{"experts_per_token": 4, "router_score": "sigmoid", "vocab_size": 16384, "beta1": 0.95}
Below are experts of layer 9 (counted from 0) of a mixture-of-experts language model. Rows are named router (the router's row for the expert), up (a neuron's input weights, with its number) and show model dimensions 144-191. Each number is 500 + 25 x the weight over its row's rms, rounded and kept within 0 to 999. Numbers have three digits each.
After each expert's rows: "mostly gets" lists some tokens that are sent to it at least half of the time; "gets" lists some tokens that make up at least twice as much of what it gets as of all text. This comes from a sample of Wikipedia text that the model never trained on. Tokens count by the router's weight.

# expert 3
router:470486497523535501505492532507492544459547532542505520535523500509482511441567520462500516533466539519489488525482514485491497449473528507502530
up0:509526490514532458508495457509504517457548509512479548528499517526516480502503479494513530510521526513484448525467479465506506497442493453468505
up1:509526490503524486501494507534485509558492475487487463486515531524526512491467474500496491487471537489511504512514457452498487480467442501502506
up2:531545525522504532458481502516484487514465531508515499483512493526499482485463493499489494484493511516496543480519502476522511496471482552506508
up3:539530482490506513505504503455501496532545502541517505474486510504489498486504501473486508513518490470498482502478513516499487498492489489487494
up4:495485511466513469498505509539511510511499540479511520495506493465489547517483510521463481487511493479503472506488499470534491563479516569524504
up5:528497471492484546507521477527511482516532529554442513523495492501501517521495452479496517513440443520518512477539479477491530507499459472505554
up6:502497498548538520476485505490508486498548527494502485509472518508496562525509526495528496511470495462521488468542513527504512506500490510501485
up7:543482475507519532494558537518527536484495482499533483503477526506569441528502531498453502504534482511486519468516473520512504552525504488510551
up8:458508534507521495552550498517495536544513471513449532525487494496493532508484488502478480478517493542503544520513481509519483488483490484497494
up9:483482481493517525543517517490519507465506535530526551486454514543492473520498479517513501494479517485528440505474512484489507499505528458475521
up10:462476474488502464497470493478479544461529470537510558515499466502528506474523459492466495504538496492485528498534500513538472489493540515493525
up11:487480513549524502496505540531517494501539522543508448530511524538502491517525458487533516487480433541466469496498481473501455476514528549516472
up12:494503500507530470525528510532512552513518482506492459535510476527476480495523492513509496468512546481507515484536461480526482493503537471544497
up13:460497477520514500527487563483512513460440495506523484516471531474520486532449455516505489511503439503481505474476480460524474538503530526497530
up14:524476473486511527510510477521478491510477511541515480472505506482509544495520483465520490498523496484501516570540484458524480522472507505528504
up15:486526454525494529489526514499511488534527511471523542520504427502528470486503526497513482468480532463508504502480481513514532478520454506451516
up16:503490500480494465490487491501507465481539544500473482484507473497477530443542519497517514467500469482499466533463514496521527488492483500478508
up17:468565500475537465492485502475502500506490519547498481490484509449495489490494536500492495495507505494467485518508530516513540521517562497480455
up18:507520508496491491478506481504505480461489521477504514553486539501469530489500497497491497498495516486499449523542452536499489472474515531514489
up19:475465484471483501496504510493512525528524527502504462510497493537531527505497519492491499481489488503456491507517458496488452478537481455528525
up20:443491528504536516458525512484523475507474537462512541524486487509539523488502536513508522517465524444513536486473533497488504448488499469491486
up21:494495486511447455499449527447476519494527486541503482484523471487471550480512485495523506508479471471506466504503552486507479498518491471501517
up22:495490548511488493471478501520520503511457447484485515518494509504471494485425477509514495534526520479479483522527470464515462515472505563463528
up23:487510557496498471494522451487512418482553482488532495482510467506521533485517494507545512498502472501499506497448521491488510528503490443517518
up24:475530449483509529506469587486477509464491460512495521495512527477539511512528440507499539458509474549553523520502496516496484481497476504515445
up25:496494512528504556495493495505526491469494522477440524509462501500461533496509452492523514522519491524465444474491478528555511559497472514482524
up26:522496510530500422499464544570483491457520496515504462485524522493528470507544491502465510531488491506485518507473528468507469487489516475517534
up27:523515506578514486467482499482501495500478541483496485524512494522554477467527548519477482470506500472514506511540504503533476565508510504502562
up28:500498519519518522512532525491482503485515476507507496528512456500475520507526496459535511499480487494484515519488517515547538488550462472516479
up29:508520531486506485500487524470511530523499466503544497494490470482474496520519486503530491508496494516493509525499500524511515476493493506519506
up30:517485530537514487488478440444488484524466496488502475469539487511489491515520540504513484523519517546457482480479544482530506513485503474498506
up31:505495518479478527511475488542483519487498476524421484505490515498529460493460451462485518496527471487485445481514493506499498515467517503481529
up32:506497500543491506473447508512497496482511452541487513522498531522453468493506431506560491495462502465519531516509481472533505498529470504547535
up33:487471496572511493466499526524533470534526541465484484530535527486533502500524506508505494507538460519497527501502480491518523484501475520497548
up34:479492512503532469480459516514507499492503505542506529458470524487533517485517461522547522472531499496494509464487496513475477465501457477467525
up35:520490503440524494524499514534495572494509494483487496474480473509543489522500521502523481512512501495509492484497513509501527525455490487521477
up36:524472495461470509573529540531517516494511529545474524490503512471498512552537552502512495514526518478504500499489475472479498437550481517459462
up37:507486542518484504500499522560503480497525477460444490568478522507518497499506497496506479522538497448504471521538492475476511512493506547496560
up38:468490518521458488505524469471503530493519529511492505483520492489535516470512458491545499526495501479507541491499498550560534485473473470514532
up39:510513495480463553492496518507516506466479498499452502495495505518518518494516518494522508457456513496555504498517531482497561428492497485494464
up40:463488543486532482476470501482520499471475478491530537511518516528476489420513515505496479534498519474497480515483510541487542542492497481492490
mostly gets: " been", " was", " have", " has", " had", " not"
gets: " the", " to", " was", " of", " is", " a"

# expert 13
router:524505555467516493485496508531512548473525524516495526511454500514504496518469492501489449499538505493518524479517518515470515470479537489541534
up0:482511453493482460540510489488472491458511506475498464551503502545475493499517486464478508529503478520530454513513552493491512516533556523533447
up1:529516512531475474519474492500518504476516461502532519550495488497498502496494527486508472452546500486493511464506498521470463476484473497515551
up2:520511499481500482491503507489503516485479465496492535512472436522498495513477497483522498461476520511520521501513500481564476490529510523474476
up3:509513535485520484526525489504493461490496480484546479512501486525497462509481507512538512513472507513460489509520492512487434491464494525478513
up4:487521470488481506508489558472502461517454500535504527491512506502545522469538485499512512503452507488514471510529536487482496526535504498493479
up5:523512519515526489555467460453474526566551488514480485540511512503483485494501480484477495489492511533543504507515509539520489520484505490522456
up6:504483531482530488527515474550524457547460442465506516516515481499502517496471492509479503542453461464532482503465521527514499459453524531509511
up7:460486515516473457498487492554503506464491463486427450509529485509455473495507569518519476497487477463492489497488494496498486505548554510496520
up8:475460470502505517493478492468524511470504496519501516496488515531465503474483487515509498486552514524496472529495518527485555516514455506515505
up9:532510522558510520521449502529479453491478510492544480498510535523511538511443491512494485490473510502534484484511473492532482536510489484499532
up10:514547528454509482517482509454503459509467521531506523538489512539469480507478535499477499512513475484501461503495492534522525483521536479501538
up11:483524505470508544515510503525491481461514536563531524507481506491504433531503479529506492497489486456500502482459526456479460461456520490495478
up12:476501513475524492546525499464493518481496522497503522499486537532462536486500535531492506486526537448510496503549523522517547509531428510513485
up13:484456526467492490517519465521514535474493494470513466494475486500467528509522489521494509490473508478485519492509459512481550558478496499500512
up14:513555479483520501525519500492483557561520498495464486516490485483501502517481485523518480523501468507489510491530589493506501503514515524517493
up15:505508453523530490571524508502501471500537504505492509476516515520445493504479488497502470515500459522471486471505516512477524492451485478522476
up16:511501545524528492521505526510500566509504465527494502514499482509487523505502509489545512442543516521547490480498525511495542449555526489505503
up17:568482534478490497531514491510520543481482484505483514520497475489504497462513518497465510483513489437466521493519525501513524534479501472496475
up18:494528530465530500503494491533518514437520536507526565481503487527533515510467465476486530508492499543489532489502436480506512507471530509464519
up19:507503528493452475533496537526530479459507487485441468526486491503483517476470510499492448489489502482547497508503501491514489485468502471466477
up20:464516483488500473472500518480538495467470519459481511536497509498472512496496535536509459513487527496504467519508503493461521515492486525494518
up21:510466490572518473507504481536490514545573522474484495487462540545523473493510483511499484534523472493539503504492531491514485505484536497477497
up22:518554464442507490479461535541460520513502493519512485501469514488525541513502480456520492496480487494556493481523475465490527519535495518480452
up23:500519506473544484467524509523490470502494443512490488488466447494523520499472502463520470517516528514525483505498509520514497516526527530492501
up24:515511513523536525479453496519532549484509532460475465471529512499542474472518485474491512510534529454471507489492476504480462522472528501511482
up25:526518502506521452519536484525499497481502480497470514512492513520508505513501520467450527468476511476516457515539486498489470510509527470507510
up26:477503518501501503506508508511492518481477499470529493482482468529450518480516516521498517511506441473498484514486473487513451485514475461507506
up27:535512554513520526493530523495475508569484530505501490462497496490505463515489516504515456511532482501444483478483504500533539474491530481515483
up28:520481458488480505521536528484517540459459518466519542517489503509494462501507468504537491518520546420515502498538459510486500468446513518491484
up29:502482489481474482535501481485510521480527496518479511484477522484495496495484508488493470518486496518483460541472511549544522519534448481538513
up30:506490513535516510507475540557511492510516497483468484477512477548505528498508477514492478516494510485485478489542500497469470524467500551502521
up31:500513507496552482493534512554500511495494470466509473495516480469471489445483497439451509539484521504515515486537500457502484495497508532498504
up32:529473545505486529502467522508471487506524556506444530481492472516547508491492452508527502510471495483588485479503465523477516518496508492525430
up33:546480479496482502556477472501539528535481478540456500493521515477448481477484482459473488523535496488495466468508526463514430534507497513504531
up34:521523510493475489466533450541522479477513500517440452511472498564515512495510508500486460504492511476501477500516483511483522503483481474502490
up35:471499527502550477474522506506500527523520473494547519480524476458500546470479528487519500538511479517498527483534481467514516489494485508508461
up36:529509490463481503531527546544509472471458494501463514489471489537530512481507498482459497464482500512512478489549489528473457483483452494483540
up37:524515538479541490548490520533515499542472461490476503496450530490496484491496512443472513482517490482483547483544534530489504478500481476575461
up38:492487524473492491520504498508526527485537546472471511518499508502535517475482476497532481495465494497530489516457493500499469506466538490506505
up39:471490509525504476415498520488477501485457543507481502503470501519490512513519538502514480521505493495490401500511502484481498508524556485489469
up40:495488492472494489530513459542500528491513504490471498511490495552523486524479507501531463500461479504483484520472479540500535474505451519535532
mostly gets: " $", "-yard", " 3:", " 2", " 1", " 3"
gets: " |", "|", " the", " a", " 1", " 3"

# expert 9
router:500537475493518539516485524489500551508521526546465527500461500507528478494465526482457514540531535482472482504469508539516471492487535455521529
up0:509540499508476489497486494499489522476478469488497481507491500465522516503519500514533515498447495506503540496449545491480486536485466489484518
up1:507486491523514473466488472493491467511533518502492456497509507491481487496533543487516469520530476452486428502478517463515518514501497532507526
up2:494476533500527528504500528480484521467515487485476445522495503531493472496481498506523467514525542491560522515507481485499544455530508493538479
up3:509478467523511522458507515514530483478489537509561459540503459521502414509500518536461483465524508501472515547501470491474466548526492507476481
up4:493512506533525510484503500500475504481451497499527543518501518497537483469472484444498504478505490486523485491504492499523481530510535501493544
up5:508505509491541497496454478465531469503514520503518530521497488505513494456534524462550489487489461529511494481489473549485517476512456525506492
up6:482478516512539450433504478507528488475462485512512465488471479523514494511488529493561487499480483468486461514483543491531551487495498489500504
up7:472503482519464465465526493498488464496511533495516490542513476489532467493497496484524513518480466467468528511540479531485546473498498479508488
up8:495513552497526500506485483528508503483466493465544481495502508463553491527505497490513533505407434495499518504495497497474474486512459552488490
up9:496469494468533502516533507508482474535488499544529553451487502500507487495511495518495485526502487561496450499499497469507479518512476510504532
up10:514487520488511491483475487490523488522521472499511538525470487547537538487483515444466491494512543494554473512483468570514493506477464484481456
up11:487493481526523504476540547485533492447511511492511466541499462485491489457573522484484513512470523533519528499517485468487464538504512481522516
up12:498475497513521518502520521537521476476499490533522442527501503486547484511502470448503526514473547467494535474485514497512496495520497473541529
up13:460509494469521510487534491500493554457561510532529475490526529454488501476512531464501484487493480534525528462491476517539501496480511464499451
up14:523477469500489486475456502538511506514521505521451484513481459533491527508481455533511447458529491515532524495503511510527532524516457490525560
up15:509525501462475464500541502468474496528467472513505583463493519482516514505562520508474494516506528537493502495496504519491489480478484471485516
up16:549471476489479483471477492518499511482501510511515544530547517521496489503480474487516488481450507522464499508499499525514552521489485488499471
up17:485542468509506526466501506488512502534471542512494491514472430508526501515443498491488532507509502480504497522509482498469511509543487495509519
up18:497507467497494546496482492498503458550504470483497531515488539488524456520470483480510477481519477545485478489484518507481510456490510480508536
up19:493521547528460532462523474482513506452482508495477456524512490516512534485533493507513471507514451466516494509564487519521564514450511518472504
up20:509502475506515482476500552518522534539486455489503494508532463493495453505504468475522500499502452514525509527516508532515457499469478531508469
up21:521476538493522489438488515527518503497497524491519508487512516515495555446509488464533470486535527489443470497512507538477544451463547493460469
up22:533487482471512475537508444473506494526467510503476498483491488519481519498519432502543502504491461509461481481539530505556534543491471493553558
up23:521498510499503487518502486506517546503489496521437518491439498511504519529459547457455522500533518514514525485503485434454520526538447461512484
up24:524475510511520494470511492476506497433466480476498466507486495497534485512490445495536520485509506474463452522476549489518505506489500512487471
up25:521478501486543510506488483518494518536482490499539544515492513489551474492484514495530491538481480575507500522466510546540530499493459554524531
up26:478542533563497456528538490485489452450491503522524501528511494493500449489529478503477465454467530475463511476517546506500524503500511512487508
up27:438484544514492508465488562489500477500507478487514491521502504506446510489539480540484515505524507496455524468484505506540457472478497468486477
up28:471496495516540506512536518471529561515521472490520474487460524543538455522484492476492474516504492441482540493484481501568476532553498489512477
up29:474519485530550470507509484538527503500503505494482509486472516500481450476488462494486505515506513514508478517535461475503498508482498510490457
up30:497513529524502500439534519546479496482472433541528503515504491522491577473524544489521497483460502507516538510486525535510497485460476460490516
up31:476480516521560530513492520565514506541472482496511507490483504532525529529491504484521526507518472487472532515472518491508552533496455519542477
up32:526472524508463509475518473516524476510495442494458454535516515503504505488492530485488510520480479506518501463516468477486494442552487537486532
up33:488516525482520489515470547491507512468507520492444492484527523486497515518500501486546489512538470491458480498480504543507473503474523466478476
up34:514438505470457475483424481488474460488509484562529535510513480507469494530518488466501503496517484524451533481479451500479508527479490478478516
up35:481501500475527485518487536469526411491510511516481523500436497548529528490526494506509514505447514492486490505483545506550532510535470490495492
up36:485527504500464504498511496475489516534489461488492504512487511501518455462465528506509460493552478509524486461503500512493488486479529511475506
up37:498504519525527488507503527484502556448558526489454511511518518465562524504479476510453491467512504482494439494504468541502503486540550519532477
up38:480503502487510527484543498499530468514491480501522512518504530540487573489536480472494514448499541481533487533511526566542493520486491469475476
up39:513476499546500485552518511477515534485476418494489538474515482459434533474486470452531475529494486461514491518489514514517514525491526511495535
up40:525491472488523524540510528505510541531468538503461514491482458522494467493467492496470501532508474527481485492537534492517529506506478523521465
mostly gets: " other", " some", " more", " this", " many", " several"
gets: " the", " a", "'s", " his", " The", "ing"

# expert 5
router:501546515509521515435489477438505519517483508537518505512500476512498509503518463508468489492555508525506475537503514500514487526468481489530501
up0:502451525531483526476490548479473536489521516514473470509501481508534514506509561494503522503476483558508475489497506503526544528479493489477554
up1:517476526448500514521518509524501501514563491538462503490501536502486504492465460519487490498483492468499512503523463502518515494524459429476443
up2:488516511513522484475499498507508500455541535510505492538508509504545492510521470480499504501510542483470504518484472548486453496529521481523508
up3:513506465531529493484479495480503521517484488511498495495502483491477535476535491509483513526457494484509495503472511501491542512471528485455483
up4:506522496505532526506512503502467508483511501507510514525472498507460508506511473501475526507487513489524500479474520474495494464550515497497560
up5:486488475523486490492479522513484497506487528497507470461510530541496453477491492531476507497523494480499474540487508500511476492507510443466525
up6:491520479538499489496513460470496504490463537503472529479486499507480486478469480479498495495507542514525508481535542496557517485504567498473476
up7:523491481543476525516499521482514509508542487499519505527478497535444494458513486494482502473510489489491476511475513500514440528525497471515492
up8:490534532503516496498536514485482509541489501482508505462497481522444474508502511510523501532527529441498528498519493463518477509564499501480485
up9:507569476530506514485515476508504483475486537519517517558488528499467559451493492502536495487462493486500471507495469534494495515500498503485531
up10:537521501499503469502494485458502500506493494491493491489481499518513499486524517504491517466498495514512508516538540490485485527491494490456441
up11:476527507507520465532488495515503549486477531538505541471522450537436507486564549481494509536538516491512495523506485503513498488506483473489556
up12:460488528475476437513509453500506516494515507552500482514508512511469456528533508499487482476498485535483497496512498506545463501520492511550472
up13:497509512491493496446489498487524462537491477499521467519468486497502514505472469506567497456503462504533469572531535498499459458479480475505461
up14:501480521506515507527489468503507517495502480488517576472504511495549502510441505494495519481484510473541464475472512495505482448535520524477529
up15:514506501486511509500507521498503505496542520550507518503480523485431514485525511479489543513545488507486462504486519526476518498465508481475541
up16:503487470516498480535495530462496517469498535472502494518507518490451498499545498490524516513532513484482446528519502511520494519464474505530453
up17:499512499465492493467518513472529566519519461483521444550518481477532475486542468472511507498532522474452495452546546482529446504472534495567476
up18:452507531519499502521499541475503550520501459488487499490461509515506501528484502494494524493560446516498498479483565485513540492466518510515455
up19:537525537507531509490514495502516488507547491533507508499521524482518510516493474475499520510509527453522503532487474454474492515492536450522517
up20:536483492504500546504468479507495504493530500511504444487506480480546519505482472490513487521468497522456497497539533494488481513521483499507511
up21:492499544483459536548506510567511504490510494477491468481504518483477486472467466463551497503506518546537497504519499529523489458510543484489464
up22:457553507536510487486499484486486513503481448518455534491461512494481477521523457505537519459531471533449503465484511532522511498505544478500468
up23:469465524464466488469489513521524482516523521503513517519502517521533488513478481489484511538494491507452533504504449506508552546525510498517504
up24:504510478499516539455507489480482502527476433521513502511470419527435499525535500501493483504514484535546430533513579512530511520552499488527488
up25:509526469490483475441497493519468474489448465507523513493450478507527463460476486499533510516485504510463545500495456466494465469455478480499535
up26:535491476472495484487543497520511509495490515494462540478489479530516548514504556497502485512480506462465511511482472499473497527474560469498523
up27:519473518509506481475491460503548499549460484486462516487501487511468490539423459483520496477483521501502509468497507452482485490470506483483504
up28:491538500541493499506510477472505497488486498524497520504502470552524509521526461506512473553500495476528555526474524503515482496509468532467484
up29:552487536505567501495519495470507503501507528499539419510479488530562449501497508501506500522461471483503524477525489474504490558535513502475521
up30:496485500472484512506525508515491510524503532481468487516464482505547510496440479493526488480489491524530502478537499479495509454492514530501467
up31:561522503488508459476498548500500484497524491520499476537451506523505456514540493526508491446514468485484486520509509502495500489497489524470525
up32:500492469504537532509475480502519516481513510472512502461483503531543479482506487480477493483542467531472533472510485472503544433520487468496474
up33:470473509508499507494488491472511466515512493492458504474500465516502536479521536486455470516534505539459493532491493503527502527499504486514498
up34:520435468519512521511457515477471499514471521507481510504463513501522489490466485499526482548499520480517491534534488524524531471492473472506532
up35:466497496516529478493482580495491499518518479527557520541493499529455466512488483468505523528499436479482457519493504507485488439507463484492500
up36:489515480528516497483501528516480493498460492495526468490478502529504519474468450461477480451517488466501490498476491504494536474474487518489480
up37:464564519500505488526484530516514457459539485552479540525467463518521522480515509494486491517553458517486493528528524496508487487525485523479484
up38:513514519494550482515498490493498486492535517541507475500487500465495490497541459499479532517474507470513483520531510500498487499485467523508483
up39:556545534464505495514488493532485591517547489491493487484519523492523502517471524503512469514519509548506491478508540523504525485521504516537526
up40:487502552471498519540501510493500521515497503487544468489437525488507498510509490518547484472529471513480511483477509477542487472498484506470532
mostly gets: ").", "s,", ",", "s.", "e,", "es,"
gets: "\n", ".", ",", " and", " of", " in"

# expert 14
router:481502472517505524457495469518499495479480525505509488474548515522504463498529481500513476476461494509480500479490520484513520524483478524517490
up0:549474497530467467492458529521510469528483480494492468554533488489522496517509476506473519445479486516526524487501498517495489486479492491487512
up1:437532486501492519522505505516519485503481504526508504501519498495494485492460457473516470496491486480529511485468518512447481500511481527493472
up2:510488511536514511466455480525486505519515521485468524532512481511469504483453499466508500488470498481489503504508524509469450529493535478501487
up3:503486527476492479493509457490512492516537465496500469492490478483476523512510513524522457450513484495543445492510488501522466462538489480524473
up4:548511447482521507521488469529528470510481486517477499511503511488496492448499490514485468514497475544512504501456481474517477495473471543515483
up5:492507461481488531481530515526508483469491564514465516491504509497517426503516467531486461515483560505437521495464492469551494520451471482489468
up6:499490540490515491509512522523492505486436487489491497474500507453477498458505479495513444474481538490491492495529476514468473546506498511517496
up7:495544469501488507546506527567521463422511502486505478510506492480497531516519507485505487515481500489513527472449505510515475541500489470492456
up8:493536495512488498543500446525493510493504492548507485501511519504530497513478487466488506486446465501492423511460519505502454518549440426495476
up9:513501533464473538485443453501507539503523483485509513501488480478526543503460505492528477526499532491511496506537499511529447526534487463485510
up10:512515459466541471536522541529491467445511517515494459475481532506532475461491503525467508469558507445518535491521480517535532514497472523513524
up11:531507458518525501493481512522489501486465462497533503520515493516479534466487464509481503496508500535500527474531476472472491533510536512495509
up12:472503495501526536540481501490527538523508508494504458536498472493512487493519468489507498485522531518464535478512483516482552528498476520508518
up13:492482496449493479511488521510504547489512480522448484490524485505525533507533507467509519488476497464536518505498498511498530525466515506484525
up14:504494518501477516491499479517492546524485512499488477507498432525478453469513523490525542494514499521515511482516455477548525476518496470461554
up15:488503515506514491491502488543521511494464550463493495467513533463484490464552469492517516512517493504430503508497529516491485513524520504488511
up16:526490504481487499529544513482530486466493496515496421519471478489483501505514527477471497508506478522537490522512509519469569532555477484509514
up17:483515472533491534498518513490515499473537514486465505497500508553527493494466509460511406492500547488521535496481518526515518535481486545508502
up18:506502512528499496489496497493536492484497506491505489497486524506487481471466495506518485494506529548486495486473553493509479477512500503532512
up19:486471471509519465489455503542503507484496459501503514506483524523488498491506447518503505507494472513519490455518506513543544474524479484463464
up20:541492524525522477524492551494516463460563521480491543492533486524493527526492492469514509491505523526507533473466478461521486453529518502528477
up21:526487488484532510494487497493493512521526512504486549506547500498495479499538484506518527510519476510514504519520520510450558471492492505506487
up22:509503491468505485479453501510484524466494541488468474485511478492528506517462468523486469465502510474533446511536513497492481459509486452527482
up23:429510504528518547532520488497480567420508498479498510490489483514501447486544507471481495523539488529466466492485482467500502527484499515537459
up24:555516481512496459491480485481498455496494480489531485468525519549465494483551496506498470530575535509497508464489499504491525476493569450465515
up25:500491541529518507502494454529528537533490511533494500512476481504508515517498479507491519485447544508523483511516471481501510541489503469475504
up26:459471503496523478465517546501484536505511485490477502492485464473462494470563549498514496476494545521458520469484473510518508517446524509506481
up27:475473509481508526471520520508481486479482499481519494468506491506524497500483504559506510485471510531469490454456509515457528465498511508510512
up28:516522536492501543483526469485511491535547479490530444483493473495473548501514518469497525495466532473499504489542536519480530506506475469514489
up29:463521513463491439488492489519489470500499529497473483516494491516496507517503499519506502496492468533495539482508535548473515517493442504518480
up30:514555491507487489486510491482517459464536456514533499501494481494498512459509499496535538520478524497502512448533500455540470548524486503539513
up31:493502515527518536532479489479508451446507459514468469507472537475527519518484521506490506492484492505449454550502500519488510522528548450530533
up32:477457496466475462533515504496507483495495549483444499527496512473499533510488479435515531509501489513451549535484491550517514469487519508490521
up33:515547490529506517498514511479491508495474517501530531485509488495517485505564462484493482429482438482549500506512524467515535480531480536511533
up34:536533503494496481489489481434466528484506540521471529525512522513521544492519470493558492506474513496486504527478485481557513531534509484516503
up35:483496466542524487484468513528480498524525490512489490502498517579495494509529545488496483459472505478486550504467512577530490531496551506536433
up36:509460502465487522454497476476482491501494520498474487499504505505484544537557463484520471440509498463471527519518477507457493491538489522516502
up37:446525513506517513487536494498472472487462456504534509509506476472484452482486558478535458488484461480480473505515492484528521523480503503518468
up38:532508467557502517478531509535517530525481521467514502500510468474503503504522521487456481523495502444448513506519501502503520523483501492461471
up39:474493509509490516539521528510492538525510571474473472514523469467445503472511490512528499546480481481467504492536496479515546496530478491485536
up40:507477499507487510494528565472505492511512481504528475486512480540560504516520504537487495524501498518491510492458516466529515500496471490497533
mostly gets: " (born", "′", " Born:", " (E", " FW", " (age"
gets: "\n", "\n ", "==", " (born", "–19", " (19"

# expert 6
router:493495512499483489475503507557547491468556504543473486553492486513490492484519486497492453466459494419480518509495492496484500526487474500486524
up0:492486528443521518485496533519486564511547501529483514486482477491533517482500477482560481469510509516543501490495481533503523515485438538481473
up1:529526465497506492532434509511554559459513493506508495499516488502491530522501536509480492506473474471498521479475495514479485508482521498465490
up2:496493517507505475485521499510530508480485502499502520487500506574498532499499502505487519496497485504510454515533485473488498481463499470506505
up3:488500517476523477542489508537488532482528504531449521522439502487502528450501493495476536495530519449460459468419511467505527497492515533489485
up4:517507461542525510567499539488503495469490512482487491488500529513507479493494536512491477517483513483486504507462529511501503533463507514506545
up5:547518547486526492528520496527524542514488457543493503520480523554529498476494512494537519491474483456500498517494493488519480510503528508505498
up6:465564494485488469510554479480542480424523529498490500527512503515469470486537524486505505509539523480513459504483479531473475498495525498496506
up7:465482478531507481487500490535513504534585531536518510514507524522510525528534533490506457484487490481473492505523490504477508480483470516521506
up8:530521545514497494503518480516539476484486496544446442536508494478496505489494523511510467537508485508514518509484501502442501542534496534466476
up9:484449499563486453484486523511529530480536537517517525527488505559481472475481481518472464463524479511485514468529490508507536476457497558503471
up10:503460512495478505492483515438509501512531505516544503499482513537466499487484489527502501488495509462514555518480508540495526465502529503475483
up11:506510509492486560508499502497531479496523519498511461507526462500501561467504472504528445511436497476463515502493523497495479479517504458488478
up12:472472468535517477525487509479541490457465499489510509494493480470457490502473457513492508455542519546501497502499499455496501531501497545481478
up13:490510504473510481427531514486534489494527489480534489476474514498504542473504470500489498466474488497505535539491500459463518460502525497483503
up14:533483503516536501535516518535507549473487488499497529530495499527492519494496451488508451463478488460498516506505526512529491466476525518463533
up15:536559537512517481507447559526498533486481561564494506531489494526525488508518492511525524466503463458509513511519498513530501502450505527489511
up16:502515482478518511502496460485486488519552555485516465474499478465500531496478509481483517464506509506450493519466505471488515486497498506503502
up17:476533498508489496488493552520502469495515494491555516524530480485551534508510527495486502493485530500526489489515493453474506449520518521501485
up18:496499514495533481489522472510510481490519510499470505504491509496478518485508469537500465508487482474477488467508541491518544500443511496484480
up19:485548487515521503503537475509496487504559500495504545482498530475464503494481562495500499505521513499518521542496544480542504519468513482480541
up20:500461470536486471549514550484522515462489456530486503484469496501446519485475506478521478471491474505482486472481497461493498508548500505498508
up21:540493504515466445540521484473519472505494500496523542480501503501476482504483475522496487479484472485501537514488503522477550534507503499517506
up22:519463526516496501520497488497528520521535451489512515490515512509483496494445518525493483493502507501477431512508473554484473555477517548482491
up23:517502506530504491538505458532505496531492491492504511475498502530489513507499533494541505535499470453465481525548491515504517467550510463492481
up24:478518506477552468521529529523463522524570536476512504475497510520531457501491473495431502462475531489521487485471457500497487541500482464489513
up25:489499519496500450557527514497502490531493481484489522509494449564460559489484503498534518492486521488463496514521513470502499524463485497486517
up26:471484521515522496525505502469539537507522510507460452468457482516529525505475498507514473507509443484564493501509490521520498493484482496495508
up27:514516532482485508525507488528525451464495483487496490527508478485477504534488532460524473449482454476518534474519476484497536473474486492474463
up28:532477506504520486500502544529505478500527504462490525531487489483453501490489500520519509525450544470514508523553551525494526554509525530481496
up29:524472519502457517532468467453488477518476510508518449476496438522523509505541515476475404474494470515550524519537488532495518523526524556525482
up30:512532521490546513443510487477477484493501504493503483480517482530493535519509495483491461481511465495542468496496488470496490484491499499527539
up31:489470520420500506453500451506488509448492493477504501502522513508520486485460487465468504514476480521481543486440509498505512494447521530503478
up32:483499549499490474503465489521495511464501547504530539483509499485460522479511505514469474515472436470476503536502468514488491484521478475489500
up33:512514548497522449485521529504500498506480522516556518475480483519475483502507529465529539477494477480479485528478482518521478477452526503496551
up34:505499514489528477561484503508520507518513510513464530506518506565513467514509516464499539508516491452519476510496494476521468484526473506486537
up35:457474498492483493498531501553509511456471498501470489531493474495502492497505519510527454498518511486505514481538463466493497464521462516489469
up36:529533487490496521524507497476494475467484424466465496488500461488495517509508493504508453466473481475485496470507484488477547512508452489520506
up37:532524496482500501499492469474519483513526503470522513507494499457506504508515519510520471486511507520510498512507477476509502510479530500486489
up38:489491487536516462488459494470520526521525464467470501471512501496532470480496462478497473525463496470546519474498513543468544464480511531518495
up39:530503469485510491470485463519519504484474451504542459507484531506522516479516542491449520465499463513558504522525518481494522484525515522472513
up40:471517531520539484525489482513514512489505478461447508536506488493515519490520481497488492470491484536458502517529501467556505496514484534492458
mostly gets: " 0", " ", " (", " $", "′", " (18"
gets: " ", " |", " 0", "-", " (", " 1"